Experts of a small language model.
Size: 14 layers, width 320.
Below are experts of layer 6 (counted from 0) of a mixture-of-experts language model. Rows are named router (the router's row for the expert), up (a neuron's input weights, with its number) and show model dimensions 192-255. Each number is 500 + 25 x the weight over its row's rms, rounded and kept within 0 to 999. Numbers have three digits each.
Before each expert's rows: "gets" lists some tokens that make up at least twice as much of what it gets as of all text; "mostly gets" lists some tokens that are sent to it at least half of the time. This comes from a sample of Wikipedia text that the model never trained on. Tokens count by the router's weight.

# expert 5
gets: " the", ":", " a", " of", " The", " by"
mostly gets: " a", " its", " his", " their", ":", "The"
router:543496515519521420508494510512451535489456489482500501489537485527479484507513469511524467461494522525458480509507490486484534475466445480487515510488521513508450474530495496515440504536461495
up32:491512475500494490434478474462455468514480457498513500470485478529484495503519496530545504495526519481506478535430472514504512463502493513513500512465557487482465473497480514529517507476462495
up33:524508510462464483537524521491447491497472479488510507444461544524462486498563510501500434519522546491526528500500494480484461501533513466478496515440510522500460526480498550497494465527520515
up34:483552532486518448494489517482459529478499495443486501549493485471442507475536537512500480492506496513483501522498478504509481479511506458521479530506522469507531509493511520482505498527520512
up35:514567506484500483506493502492493507499485462493510514511449523495485489483488526504573485535511524488517494493455513518504510490478478466514479504461555497489487477485527529504537466482539477
up36:507499496545548522523495531506493534453498488500513489514508535490451488521460495497509467506523494487528477509525526502535500478493526521478474484448508533491484556496472534493509464509466501
up37:504516510504533452489474504475523521526461493476535502453440491505483514490463491522489454554545518472502489544489515438533531479523491484489500497491510516475486490495493517518489526508525510
up38:500512530495495528514476489531519534503501478468514515438458500485520463463471566489503452534503467493529485454497495503509507460508500485477448485521476479496487508487475501470509473483516499
up39:551515507550477452512471519488486494537516525476502506496516475498482509527487488503482497497510508512494546541492502544474468489500477494488513500511561492487474512525509555510518471493533496
up40:475531514457465464466514483481488469510491497463495507460508479479449514473483518477524499485500504461500493511488525539534486516540485474496465519495487526491474490494539498525514476521464479
up41:481554470484493444481487457465540536500507460482489506516467522440472496518523498485515490493507481456525492551508498468508493493526516463537451522492527486519491522499486517498479471499570493
up42:508509441461471432492509494529487520496493466521500502531506511504498496513502516505501439484522527494507500498511484472492528521515469490476515489510434473527504494472537493470467478541461522
up43:471506478503499444502514524472476513481470493490512453465484483481469489512484478522439483511517535491507502478498468486496514481484431503500516528513498505518522471510554485503537508500527473
up44:502534463519501493517521474491500471560456495502460544463518506482501512487505543496481452496514511521459495533487501502506466499466497477456517493497565502491498480515516596514493492492450515
up45:533484476517531482502497497462507530453478466514468536526511507499487472543510541488509457482484542512478544544508477498504501477504516503482531503488554482484507484496523504516514512523445487
up46:533543493477548452521487469507518509472468457500500465529494465493525460503477507481509475508518509486498543536519559510495531449455478506502509497504479519465516481495460559462497492491498461
up47:523475474509485496483541493472455489467502509504496538492512503512511484530495520466524516486495493487483441465491485567535473487509530447531441521472453551475499503495495527486497485497530499
up48:547494525493484475470525546479484524503520486510498486527482516469474533545459493521531487499515504497550460544512488543569485480513499427521431497477524480530451539463511512509474501477540503
up49:493517510507460499479506481489449482499540478497502507468470517461490482524523489499477494537512499508521464525473480508504497502474463450487473493489555470537506480467496555479495510489481533
up50:529503515469553449506555488503472519524481456510474485453503508484494473502466515465509461514504502466489521477508468492509486494516501478516512506479519503507499513477517466484484492478506448
up51:524540519558535470498524472458510480504535505484514484496554528492513508457485513465535500546525501466485491488487500492504481492505511502496495511490524451499490486534482450519493509485434506
up52:471500492485467527510478487478495529485542514493532455468468475465464510534519525517493449536507496507490482543483463462499510505469496464534507527509497464520477484493475466462488514531508554
up53:563517490519482519458491503523472529462560456497491498508518546500494507493474488495500519492528480546516494507508510509493510504466552500538479530518545511500460487468512475483525506496483491
up54:474497495495559444472503488482429494485435515525508468482530495500497503449522543475503476537497500504521509508480492478459521473486481432468494491511505503502509540474487539531499501504478497
up55:519511497505468487479517512528482483557504519497511535511514540492463479514526514512533486477514496483471488520503500553568460493493487505524504536543481520461439550484482472455511483504482503
up56:561503508473517472510493494545472500489473548544469510519531538488482505483503517520522507451477557507460503510508457528488450490503525498481470508481510483461506460535525525483497487484483481
up57:468509501521466533509513491495485532494484518477479482453503524438491460470535502483523450497495478467513499511527499497488506517486509508475479539506536497515462522511509526487498505500465519
up58:464478519532496518519522520559461451552465509503529480479476504489475535494484501504495477440492523504512553510508485491541530505472517512494524515501528502465489468557513538505464508508462501
up59:533527485498483472494513450526476507491515470485537514538533507492492503561504471456492522531526487487447462480521499517467508475457521456485447575478467513488534534509491498467497498521542490
up60:527510480460526482545492430516502545492518476492500497501538484486472479538499528508467456515489494526468533497498472492463498488465496514506469497497553519507496496473493493491510507529470512
up61:513488490506523537523541481512449450556517487481524480470453492484514520539518480465481510480527544522497496490505536454519501473463489522469519530515485545487477500500489527467515533521534484
up62:477479480484493524521474529536511481469481494506481524470488526496489501510494511504483507474504540497455502488457492498509488546483484487502514497481481492483509508502502511466527503464472479
up63:528549503531529441486535477503445475543492478496508504477499557491474543495510532485528455514527524521464530537460495509496509505482486514456505518502514496516465489533475490525515477524453494
up64:527515511499495482501498463449463455489505490462523486515472488491474504499473486503425476494539535514513485511495525536515514469487465521467491485511511517520513502518497503497521494503477486
up65:503487526518515470485507488498476520486472548500494451522545517458495469484476495475487500538496462489470488485504525456505510529530528512502467485502516483527464477503492517493512525484456503
up66:480506478470494510498474539484511546544474475534508462534491550511504472547468492507533503494513474489509508485499446498533509502452543512503493486487482477443479541496516472488485521446480518
up67:482504505544446524475495488476503488514451523504458418477477513495508491479556475531520509520533462445532460512514461522510508527511528475475495519480471479503456460514494501499496482518542482
up68:539545537493464537489503466545452520502508483513519502492500523452459482518503528427494507546510524479485497502506474546496481480502523468506487511492525504509487483517476474445518456541476518
up69:487505495462477481473496474502456489486501523531537512451475493527525532520517494492542442496513522501530496529508504520497534502490428503486477490490522483487498516458482541474506484516524510
up70:545469490483472504483524497491477516460529512504510434503523519475517502544517480510506459493502524506509477484503469461492508473482485516451486518478522530502476513468517488518517536511522504
up71:546506506483535481539532493515508559513480545503487470433480507470503501522514509505480470481510492468501500516509499515502481508513535500495540511503497549469480468481541471533496483472483484
up72:508525513515493506497491432525444474471503504537493517508514519469500517533511491494521456524493522508493533519464505543497519477497495486456487526480560482514493486485492500459512480486496504
up73:521469479521462476476452469480503514474488522493533484507486530477495497494529480561501491529496493529527479523500448510488519489455477473491457466514494478521473469483493515514477508489493486
up74:479475525491559501487497528474495508487468475509525506510536518492457498511478525491510517462537506491522543512499500489518469476500479462448502527490505506504490460532466544490504494512477505
up75:521575445534506477515501486581435498459521467472469519497523509501457535498477493504502422479523502506449486502515527527503447499473483486477500493498506508477467475480513485497493451495508466
up76:471508469480497469468486496460526523511475486509485500463473486476479519523500523495466475512502548477473517544493487484502481472546509460489514546500523515460503535453485468518503526517543507
up77:565475483504504457505483514494528481540504533507500498451509501529514530492482541512507500486515531518463524525473471491493470501470545496473529541494467479488493458464544491510502456493446509
up78:461512455545439489548485485514473477500490510511498496492522495489487502533520522501509498497503513507497486543510485518527509477485507483457497530489525496488488517499487504500500501549499510
up79:516505464498496505535506512542543503470475556529504501530509546493538484509486547514508491480510485488432514583511471509500464474467508480498510511485486465513475515487509497485460456508438474
up80:492496518447492505517502516520471510492476474493500502527539485495457513522495480474498443496497506528477495474517515461488488483478485484484525475468585515525488471488494551466487524527531478
up81:561510528502513473496477483519533442465502492511523496446487507492474524551522495503493478531540504492498487524489455513473521456512537478498531510465533526495468519492503528503466494505475528
up82:531494486475491452504484481510472456545500495496511495468527515480485496516477487509522500524557524519511508553521488498515524462525485489477471557497493450474499527515509494491504511483464498
up83:493515479528492539481558495489466490468465527462507504511529487519490518509449528464506544480525515505512483466529496519512511516481487525511452503500504501469493503519480512468507452492504465
up84:552512505479516494495506541476441528500460505499514486503494502483486501522482496468455495491510536489467465463501502552536509504516478491474496504480528523464489506528502479474511471530502496
up85:498504486462509484501514462486495496472488462484529516490509518493445459483483546469528450494494512507504469503515497476476520510467496501529480514491478509463489526442462544503508485521518476
up86:505484511520499505483494509531488550516563479501461464511521525506436483566497496501519492502515506502457482505483507479526510512539450517514471502473569514514457507536527509484505529514480500
up87:532518498509523514522551487518518503503479526495474451456471472502493527477483517484475446535503521544494549524515470495514448506454545471500533493532457536499493460486495488451490467470468495
up88:529478476499525518503470488547511476497497470526513455490519470499463504471521452512516478475513501493528465491502496490530560497479478521531479507454537503519503479483486531508486492498525496
up89:485511538543501522522487512513470473515472509524491468500483498520490497498559495439538517530504495492516473519505497574493507495465472480497530529521453505508504545509475488478506470519485514
up90:474510503453487453533503500546489502498485521525540490504564515469490468475547502496474483530507475487543484504497500499543534503511490489521482540492535493519521496481485486530524543485465506
up91:529497497513511506479525475465503527515442518533482494477453510486520513501478519479539508554522514503486491515474481562508506521483483486503487502523498500507482447498508495490513481467518502
up92:493454514488519479528513525507492457490499489500503520471516491532502513524494490479547502490515523503506497575511473501524521500516499492501523518491550535476473495526518535517483456502481495
up93:452472460551458530495471482474525497568553509449485532463511532523488493483509492543542527526518516495465492532506495516510504504519509460494472529476469498502471500484507545508522489504523502
up94:476528497523461554482491497499479511520503494466524511497517542508491492537504535547513507512545510459531482520501490477519520489472505476484482501476492472508485556486494485472504494505520520
up95:545479491533535493524480499508505473463512492476495489483494537510506525539482514509487491520560521500499484507473484517483536472449531503524484490472564500494501460512531480472519470443453507
up96:483504507533531499517537517530477498487466512486523491473455518473451482508519512430508485508541496498480454485480470471508485509487453511464518495474502529486473479488528524469513513519517501
up97:529532491534482469495510549453519507500507489443522486515490498461500490551485507476520498499536567472507495547484514481489513513500538472486438488468477534519485491532464480511473492530458502

# expert 0
gets: ",", " (", " in", "-", "==", " on"
mostly gets: " September", " April", " August", " July", " until", "\","
router:484499495544511533517502473498475463516546484499474495505440460445499551529549479439497526515552533480466480511455499517510521479506513489513522500468516477480505492537524489509578505547535472
up32:523524469516485468431491461414493485493519501528477511489475456514504511501490500516537522506475519513488499500469449524520458452489511475515522528495474471502519476501497521495499465520459511
up33:497543487565483467488508481501521446509524472459510516552515490498489556489505524501565520492489481502503498536532479540479480501492508483499484500477514460498490498515481535501478482484534472
up34:533539453500507514511468500533494481564524511477506516452501496494482536572483477473517526475565533474507494506508479524483512496484447521500450504495521481531519518514461478513459499479446480
up35:486482485493473519485536512462547492448498524518509486539507448457525526490505467505501507539518527473494510520536494471529497489535532457470509515536531506484468510515489476508479499476520478
up36:520563502507534468490486539525496449534449517486518493492467550501523481511473534500526453496530512486485478512489491495471513496497520509523482547503529506491518478496494517496517523454508500
up37:506503490465473496506554476524484513513489524490425504479528510513493488491497545493502492514504515494509495510492490519465507479467497522520518514490526505504488519491487508487484513479475466
up38:500510495498497477510517487495501458505508507495507528516495520537471560504492537471499495478507478502481521532517475535448501480475514531481524503489525461434522519490462565496489465530520498
up39:497475508516509447523529541544498520511493520465512514519513519502520524529507503457501550537487527473481519532510469517501500483503546504465491496499541491493506493511489498515516508521512451
up40:502532505494500461476473504465511489491504480457516484514496476462486535486495485484520531545509547479544507540496468552543497484463504494517469516476503489500533464522453493469505498488513505
up41:489469494527467504513470510492469472539501491520496504452545517518482485476515489494476496492513473492522469463517478524470493466481473486466560509505533528549472471501486497499497516529482507
up42:516523488532486495484493513545452543490500473502505470507484486492484546491502511472525487484518507493495520480495484473524460480486519487476537518513499488457509484527529499536492492513470490
up43:503519532492440494514521546474501517526473514439479442470475475514477504487517495512501514527513506474518550490467538510529467496490442478509457479505504479477509501526455524473510480526479515
up44:527506447497520514488511441516499511473476483519476475477509530500486501510487521535479489549507482502495496474479525540509505490502488470478511535468503512488473513480500518532490473501532454
up45:485529481517541486464526504477493498541511558452514457488557494501527502504489493523527474486560522494490488526488483488481492498502483512491492524475516480455498533510508476449475493489512449
up46:506559474518516497486514515527451499549503508479496481532507499457510520550511488423490495474548483492487454500478500559512486496485477490505491514470476521498500527525436473454510502513509472
up47:529542486535516483532454516463502444554518476474477493484501496526505538465497497483522503504498501482506497506457462568467523477487490519496505498515522469496535477496487547509507470493503443
up48:538502490481489500495527461496455470461476475516534514479476490485411524488523516499494494488513510476476543493492486516500494457456499465462500510474514464504508476508471496539456472448525511
up49:460481474505476496516482488484498480530523496485470516492480479487507501561514506495534514505490541485482504501434523484497525487502494503491460518475511525537508482495484545482502535516516502
up50:502499487469505526535473465491527472481513465517501451472462529490473511521463502484493530493547494491500509530541480462487551520471454507466498533461507487470498488513501475466466524540510500
up51:518480523517518466534477504521519474474453496491523485520467518508458486454475473453545495539531535516506503528484478503505492479495483502512474504505484525498512445446524527496520510477476508
up52:491492530487520530525510512525435475480467518492542517468455505491447500469494553449515475543509479519488487484536511515516491481500456533484531515480513500474477477495492546500499508542483513
up53:455540479458539499481475520525488520456458474447441524494478473487519513502486513478475481463526510506482517542462483463481487505494477500503483509487516493456485505514515488518492495501525492
up54:507496475533503470472482482488541538513504486449481489497461516518504541526529516550522501528537485523493510556524441487518504472513523478489529503485510503538434467495520489550520516523510470
up55:516493489517489496523497508488526550508475529523509477458511500523452504523478494511458510506517496485522486491517453515486474489488483503484503501494498487533509484461540429484462465487503482
up56:506511502552467522502489507534516511514515458494570499488472490456456484453516498510505447546522522481479523530502517476500484510518515495495497497483471474532490497499516464555469497487496467
up57:510451455498544521512471523497457496514508493487503512500452501508493485496468492471514494513542508533513487472467452484450523466489438490519529485486562505498476524477491540534481526467462493
up58:493533454474469502489474514462497490521486504508522524503512460471494502494516484515524503515495523505497514508486463468492477503468502462519451509489484486498515488571446520504476527488496524
up59:517496479523532504527458502446471471492477506512469449517504515512525481516487523487491498525501484514497482487472526546519434468519534504525495535504487511516514538497502509506521469515510490
up60:500510489486503427493512475520461524514520469480487505517489513488513523544489475498499500510487507485460454530497473522500536494496504448478529496481506482502481447502522488458510511519505470
up61:479488516507482506487487506505487503499483494451519487471510509495454471487504486520484539477515527508519468475473451498476527521515478501503485519436504503515500431535447511480507498532522514
up62:533525504479497563533480498506532497511510474488485535491516533498483501473522531476525516492534463545490439472461504532514489467509489533498490483504488485479474518446504526515486504494460464
up63:488506496516524490487460519526520487464514462519481488511482504455516519522515492504502527539477501518491467526463470531557486472500494521502441531487531476502516499517464523539481482513530480
up64:476485494504530459495533496498465480472494496493471453529492478476529518532506491517542481525536495435472479516469510527504478539513510492480525513484491480492473490475490518454476462498532500
up65:522475454509529492512503516456523497509494497473492491436543493504516485486478502504500497494493535483508508519545460534501536496487516497501532510534510512475503479508503441498508505500532459
up66:546502492511520485525500495531500526476516472438524493537507471501505514514498523511503523478570502511490443522512517505508513506485463504500466505477515527539440486511485500464508509537542458
up67:511529483489506467510525511542500516534519506461464480491506491524464469466483490503538458484523492482518533501520475475481532467473527466473520498516497467472528537501520479502494510501467493
up68:505506457502495521541458485538485480472434452530487503501485482468497482531510474460491434503521500495513508542527490475539474506486476480494469524503514515475528493505494454488535500477481491
up69:480511498512497494525511499484511492502504499482450463565510478465525508496520464457536513478512486476491477483485470541476473510514521434523509506436507506502485505529500490469478450506539501
up70:512507480520501467530504482498508492512503458452515482463462501516477489518501466483517510547522561500517472482532515500479481454523452437490525517484502505516482478504483502492505529498447490
up71:495535496491482479500477541479528490513546518487472483494532494507506519510461535488499512443549501484486469469513529542485497543474490490490485542468470514496508496512491484504502492519504516
up72:490459523499484511496460567480486484512519532494489501444529486519485557534484532497498495488528501489517520466506476479502527473488516464469523491511496515494502526467536493496433511507501522
up73:484525504497501500486526483474485491519523510465539526485466532444461480513510526493507498512522484462490522517424469468537495504516485468500441503488510487515491540494509501510482521495522513
up74:512492499485535526488475526486556491488493507427521480483502520509470546478491475483525491480534548477523512500518507536500479487445484470498481487510493501509505451561492530456496488511453512
up75:510528489537470482474465488505482503512453477491541518487507491487513509480509554443511467548519487507478496505509527528471521497488459485510538485506499531506439457525503513522501488501468500
up76:507505474538558513504529482502489511458480493536501464463501482493505488487495503488543537489520513475511513477498523560513494518506461521499520484491503513514463522496493528527470490535486501
up77:510510505485539503508495456466530507543463540519511477451476538446496484573507500524510497482535507471496469491495503495508484507500501528518492485509520518532481447513484495507499529471489491
up78:476507498549490457525490524501477480509486452501494498494481465492500525492506511487504447499496517504531487532514484544485512467462473497458502482484526463482458492503501548562482457545512476
up79:500474488489546499535468565486479479472444528493505476508512486529512511479517498463481508475509480532520447509471530482450514501509471468466512497513509545486497497508456576468493522510473491
up80:515485503477555506504529519494484480556528477508498486456515498518492545496515525472545500504543514463484486489474508506487467493480498519484481493512489472460481510484489468444487463527519445
up81:491531531498514470482443479505496488536501501474515490512478519440501525471460521492537492534522498477492489510491504507541500465445488526496475502488495458495498529512508485470520428503463434
up82:518485463517459479487512467455478452497517453494499526502521513522515472515495499515502500516477529492506498503466509513501480490497510493484527475471486496525494523537475549527543466547511477
up83:539489494498500502505470519508554500467468508467481430493484526457482502497480507535491515518473485497515558516520503519507477503443463505479456458497511474526525422496505526531492502531499488
up84:521485527561464488483526493447500474474453491507462484465520464480503480511512509512503518525506505501482526541458480517506507480508519496500532517486507473516490491507496529537526477490504474
up85:494511494544485502475511505494488477489467474516505472471519484524445555494510501488475462533501469521504499487481485534489504475493463496453537481483498500496465514477479512493495488530512515
up86:500549502503537478548511505515465497507486436470509519517471506469474518522475535481494499490504543490459499531493465518530488461484500491501510494530522495483478452480531518494517508526473494
up87:514517458471548483492488469497480542494487496481517471496554499471501484499484505541511527531489478502472481474468512532505472489517520439498499540438476501476471532504494526490497483503520475
up88:470499457508490461526468486481544492500505503496471486463512511484519441481536535520482494511467506494508558500483485485505525468456468493490537523494496504448469482506505505487486533524496468
up89:497562495495499502463552489496443514499480500491521493504536511419504466440491508545500521500480501500483511545498504524504489504514469478526513496434530513495514490514512517508521496491503449
up90:523498482492528487496476461512498480475531489489481509535521499535510506508514501523562472467508499493544503486478484500473526477483495479475490491462522432526481507519473569488412485506488471
up91:547510491470489482526550475500502511503479500483474463481474514526517534503491533541546471502529506509524516596511494481504548508488529484500459522477501494524518515504499528482469518557519472
up92:497532478455512510478487450513485476478466519517478493517505457452487498514477515475507514488520496497488532495487510465476486453486511454496537497453500536457516493510464520499512509477455467
up93:496458491481487488472522491483463480501511534476500480446508485469465463494523521531482504505483567506495487509476493478507485462504465456493534528458481512462471458471497488491531522499493462
up94:466497495496524474529488520543532486509489522502500437436491482486478528483519523513520461489522496506505487536491484505534504495483461524446482492511483523493492451485470535471532526497470500
up95:477478514497535474512500552480470541484530519530492505467508495490503552541499513478519509541529521552515460482511475473515477478483468501504495507461533504506451547495501517467457518539530507
up96:490488494572501532505471504470496532527533505479511481455471509548477505519531521476461458503505491534509489521482491510456504491505521521463524504512486511492506487493514505518455512467527482
up97:501525479522495467501447451516512491475512497458521475498517453455525506522503500451518491502553485468497495467508512507494500499500496492517521534484488529471432448510467512459520484493504500

# expert 3
gets: "\n", " to", " and", " ", " \"", " as"
mostly gets: " but", " than", " Succeeded", " However", " re", " Preceded"
router:509501485463501468499490493473465536470462530526498484509503534482513507530517550458482514533507497467500479504487487517501446490478462490514546514523532488479494551509493479489519487477462519
up32:466466503517520463488504499431494473510445500497501511482526457497537529516506504497554521475520533490464458549444496504510480505496512495501538500495496494496471535476524520510511465494479485
up33:510465529517542523497560526482460482463485513459517537470520493464486492518519521493559448474525497489440462520492467475525472478492540509537510490497497510466467487463496483509449447495503524
up34:487521489500501521488489492458506514522493506499490494476487536500499493482479517510506488516516508426477509533556512536510512466541514493495468517436512481491516487521525496495483483524490495
up35:505475504513508533511455497489475484503518521500528491435487445484480500489495559502505498490519495450472494533511529553481477513496515488484476526481465517516463515472539492507474448531547487
up36:532545500522465434525524508459515489513477546494495491474534480534471544504508517522467505523492537514479503532539483524520497487537469474491512514485476514476479494500528499483477488501496471
up37:491490527475514506472516466499496489474472507520539513458488469532551550537509499527510519529531508495480479467471499542501450557492542490493532505461503552513467463542461460499486453495475525
up38:505507498523512559511472468493453465519533507439500444477492492490536481555520471488526512505532517509466476469457500520550480488473487466461513490446443503514435498530466514492509477516538461
up39:500507436499518504488493517498523511532518492534462487511517497563526528500540520500476497485511497516512531562492484488480490422474569473487492549469507500464508496508489512515515501483521513
up40:501494490495539481472473516527465492473524502528530466437549471482482475530490470471507435452495526521531524496479470474510498496497496491501496527513538488493500520480497469493462471495504503
up41:491475473510462498484446520471467481517534512494541505530495551547498548520539497506478493499532546509509497536474473480487525511505499497516499499523458510492467490516493553463514514497499466
up42:512544430493498504504532427541486468501492525521511545459487511546536520476488483499481503492517519470450503573512458549522480466512485507498522515504492512505494505497530485487483505474498514
up43:498542490479496521478478506479512463540509477480484475500522490465524501514506526540497488509521496445522500542513499488512502459527509488499469502482535500475481504521502529522505479525522502
up44:514535521513529487459528495485514494466474508453477535505487519497498493514525516480507513547492500480487488506462501498481521477523495503505493498471524484505500526503502515441477457513500494
up45:463560519521503474494478470480520506491497496446522478483498487485490481520525474512491419481540515489522535535507501499515494472479475524506510492491486482492479531493505513517491500538520494
up46:496521490470533486489508481494468516502448520468503467497505501456536500524496499507498468499504512481500445558459472499518527515490527493520505524526524503437483526512472537513498437477540524
up47:485498481485485528501490487494480455479504470537506513492499476476507453527497518520485487497531481466521509471518500464515484482440482497485525522463474538460477466493519482448536493516478492
up48:546516478513493463502565465490490518495481510528542504522537515449516508457459509510518506464507537516476510519534494524488437447516465464494471504519517471485481509488441512508508500490460478
up49:535482522451450470498484468475511523490449490499457501493511490470503500527515558524509426475517512500477511552462436508493476488458544460506546513522524500486512495507479508494535482535467491
up50:466470464527491496434461494507492485503546493481530506500580494515450494479474536484514515468512454469499485501505503534509472555539466480479489525441485487486483524501490471478451534498468527
up51:468520508516529522500498473527476504505450500547501491495528486474511511540477494475490487494518520504481432475492497561510518496477501512464502507497534510496505518491511477505530520516483484
up52:468511494532506540487507516522478455502496546486501463475533472504471480478513517531499481449525487486522492537534470475492491509513480469487528503499492545525477523509475490480521489533524482
up53:533485464476520468495477490467473476489498444497486498431488472523513505560502561510491496484497558478509554513482537480488490498524524445464478511495506497487473496521486498460482495526469497
up54:544482482529498490490474443467498484484468493505486529504474521482523494496468517539553513561519507522470457482504497542462452473529514466498529527481536530474493488475493494466527534480453474
up55:481528489509525454460469537500471501484489522493562469512469469457525506509516538513499482505519499488522509484488463515516525515511542434453487521509529516497476528502513538506498480529522471
up56:492463492501519526489510504521449521488496477491480496521475525463506497472479491484586484489505501490487496475493466536525483484458533443481483491492496457468450498481527491514471500491482486
up57:523521512488495508533468508481487502485525507471491479523469515511482516503524525464519481487548471517533442472518486486528519530495462483495498559508526479521427521503515535555463465499515513
up58:557565489530492479539477499509497498568531512470525506473479498520495530518517528499468465504504530515501507514513505474501460475482505517515523513488492509448510496463512532515491470470487506
up59:501530465524458500472531471489481533504485520512466515511508487504515474486463509523537514541500516477470528496488522493481462511456532519517514479509512467469509433481491516520500489477478439
up60:482541478479567484480517501484527484497497511509523469490504506496527503504451496512499514542505473459472491481485481501458515519495529466505488539493502524550520454498528505474468461460455463
up61:553530442524484492493483477474518507517470527527464479487510514510488496510486548525508519531487496514470483506522444512488524501511502503506503474459505518533456493495476489518472447513475472
up62:500510501506463501543514523459487511486515510498494479487528524511498546480521517461534485456496502488521485507494472506520503529495494510467477540512453488494475503504504487510507497476483493
up63:505514501490531458485534501532476495501484517503502454469472542481463497507534500479510458533541488430453463502519515536512459485486476478480447503534467493491452491489503485499474455494451516
up64:510502492473505486477554542485475507497502484481444458514446530462507486533453486501502465503517506470475488495510548521540489512469482504472508497467487458534437522509477496463504460477454474
up65:464489469475498504494498461533476496512485512559516456527535486495532537559509496533523511538539518475503474513495476496475521439502467489513522493515465524495481489490501498509452528481488499
up66:493476452498500506518504481494483494496476552512449521499502486486495534567511533501506452508492489497525505567500431501488479480512476502519552525522499499455553462502502555445508534493464508
up67:465512456497506480500496538471500475528495506503503493410448471507502530452520543516527469493499541493510510537510529506513479505475471521523502505487509485460517503491447549538524486506495467
up68:513516464482473503488509484514504476558469495529466465489481506476490551508492506495511507552516539504471485507472469551499499522495489533508513497460531499511464523481524528515506524474461497
up69:494480511519462535527505543506548506473505488469543483484511518501471484484523488540480480499489520435499512530520473494481509506507503478506514517470521504534539457536491508474488522496509491
up70:487494489521506528509492520519424511472516522508507516500556479505513499474486556517494509488519513502512464499473515471473500504524466509491498534489480531496549524521494460518498498517474472
up71:455508526524496514475523533480472479482455503497482464518440498491443535506510476477529483514506514486464474513505508521490489507529482453479503503484489496496485479451517539502444539503495516
up72:525502469511501467544508500479529476499492516510518515449513523509504510491511523467528424500530524534511520491494516495498450498497520508503542548545519516501431491470519494484511522488483504
up73:492473465469511487509486520486522485528512532533501504505534433491498537483522506485494502500491544523506506494473510547447476514477505481525541520489546515466497491507522521517508499495501452
up74:474508496502493484510483506460495515524485489478520516536492502500482500513470540517510518498506511512515484500484514462489506460513500467485487515439561506470502505518526503498497487490482507
up75:492463510520472483468519512485501505506440519464480480534493464504485533484504520497543507505489516492482520524479446498503454447498482503474515498468496450497490513491506517493511491476437495
up76:512504510507498506503492474457503521487528508519473499486512482535485508512499463462501501471517550500476500511496477512492486510456504504500507496483462518466471496511539484487552503526483512
up77:515448489524516523503480474444545448494519469475531497458531475529529553487538522512551537502501495424505479462477465483459498503467537455474491545467526516447488476476482518531498474484491458
up78:507451488512441493486516469551529521512500524522540520490467535476484498508504513544499497510493505444466523549532447505519473490490501495480497540497507495479448487499512514472521464488475520
up79:528492480523524497519487465525522465517504439506488524512467487481515482536507481530531513505511496452505499490465484480521477498479511464496528514480497465462480473484471504526491504497465500
up80:545519508471560474496528513549470485534492482478472475484550508484505530516469471494517503448569515486502495518476491479510516534489531505512513482499532501509519474512496501469497502562464466
up81:530498501500484497466468542462493490516449508492497457489493494426523531485494530508520492501531488511490505490482505504507486477520512423473461481486534508457479515486536520488481468506503460
up82:499510450510548509525501557550494522507492519508539478498495519479424507501529491464545492509486540509497521518480483483516476489476494485509509490517557480520474485500542510504484521487490501
up83:507528477513487470510511481493509477497477530491477472450528451492522487498529491497518486498543485496495514530533446574518460503517477518518511522490484481440469486523497508488515424488489505
up84:525497469510472483501506430473504496516479486513453474489515469468507503560524507490463522512497536519480464520469463507515500479497487440493484530510491482444474482496533482490530473524485476
up85:480518488500481515515485541495465481490458470473502456503462490472461513509470509518511498518526494514516463495478500529511538494470499462516447478474572480536482527512430564518461481512483499
up86:463541511514533519455457491515458458499465496486440484496473468464464525497530509496491502530482490513506487500455458531478500489547499514536502499481502532509459475489472520525502444495478487
up87:478508478505545504514469528495459473498479477507514471471470485458498456519544484438537452536489492512515487508446443504511550515513466486508472522512522514497486525510491539548467483520493495
up88:464483488490507538517481544545514499495484498478466460510483485492508500500510516442497491517535501524531491485463502484492459471493521494486542543513498475470518514502490527523525497485525450
up89:496513494501559556492522493498495497526475511430500506439501511498500520467462512500497503496519530464518487484511469502441482506492527444469493533501470494477504486533490505503481445482494484
up90:508499454504520467472459443521543499514528515528413496536505496457491548512484541504467532493499525528452445510463451498472490433520477485490510525510555539459507506524496522499498471506437523
up91:509535479547521514476470481476505504521480481528493474513462566521510524497496515507519546513514518488491497494495479515491484491500492455499484534446510475485505442488518493505560501465465492
up92:502533503477471462459523485496493518482476523504494517538492483490526528506494499515457485519509530457492555529480460508502461515520518493486500518490445501448449502556501511494535487488471503
up93:514524461487526481511501532497544466540490511496499498454503478480488497527510483477479488476498523521557499494523447524507482490528485466502551504474458476469436470523481503533463475474535489
up94:473490478485485480488498437475476508492524484501474520486500474482530532513527525515523486498504530514462490516487487538515516511498517473507541502495553505477506546539481515546489511463482502
up95:480540483527490519513525489450520506499482459496545494475499513496519547519510503512500532532501537472512463459538522536554513500490477506476501522495518469469504444490463481472504480451499490
up96:511480487484518396505462527478542475521426483512495512507509490496495524485501498494524525511505557467483509513461497542485480474466514491471522494485518479490499518492470513523538493507479483
up97:514519479497564490532505476482522529515501513510481474506544474535517521494479557495501471533512488494493498474492484519466453499494528532483562507480501450473524522500530533498501467488464511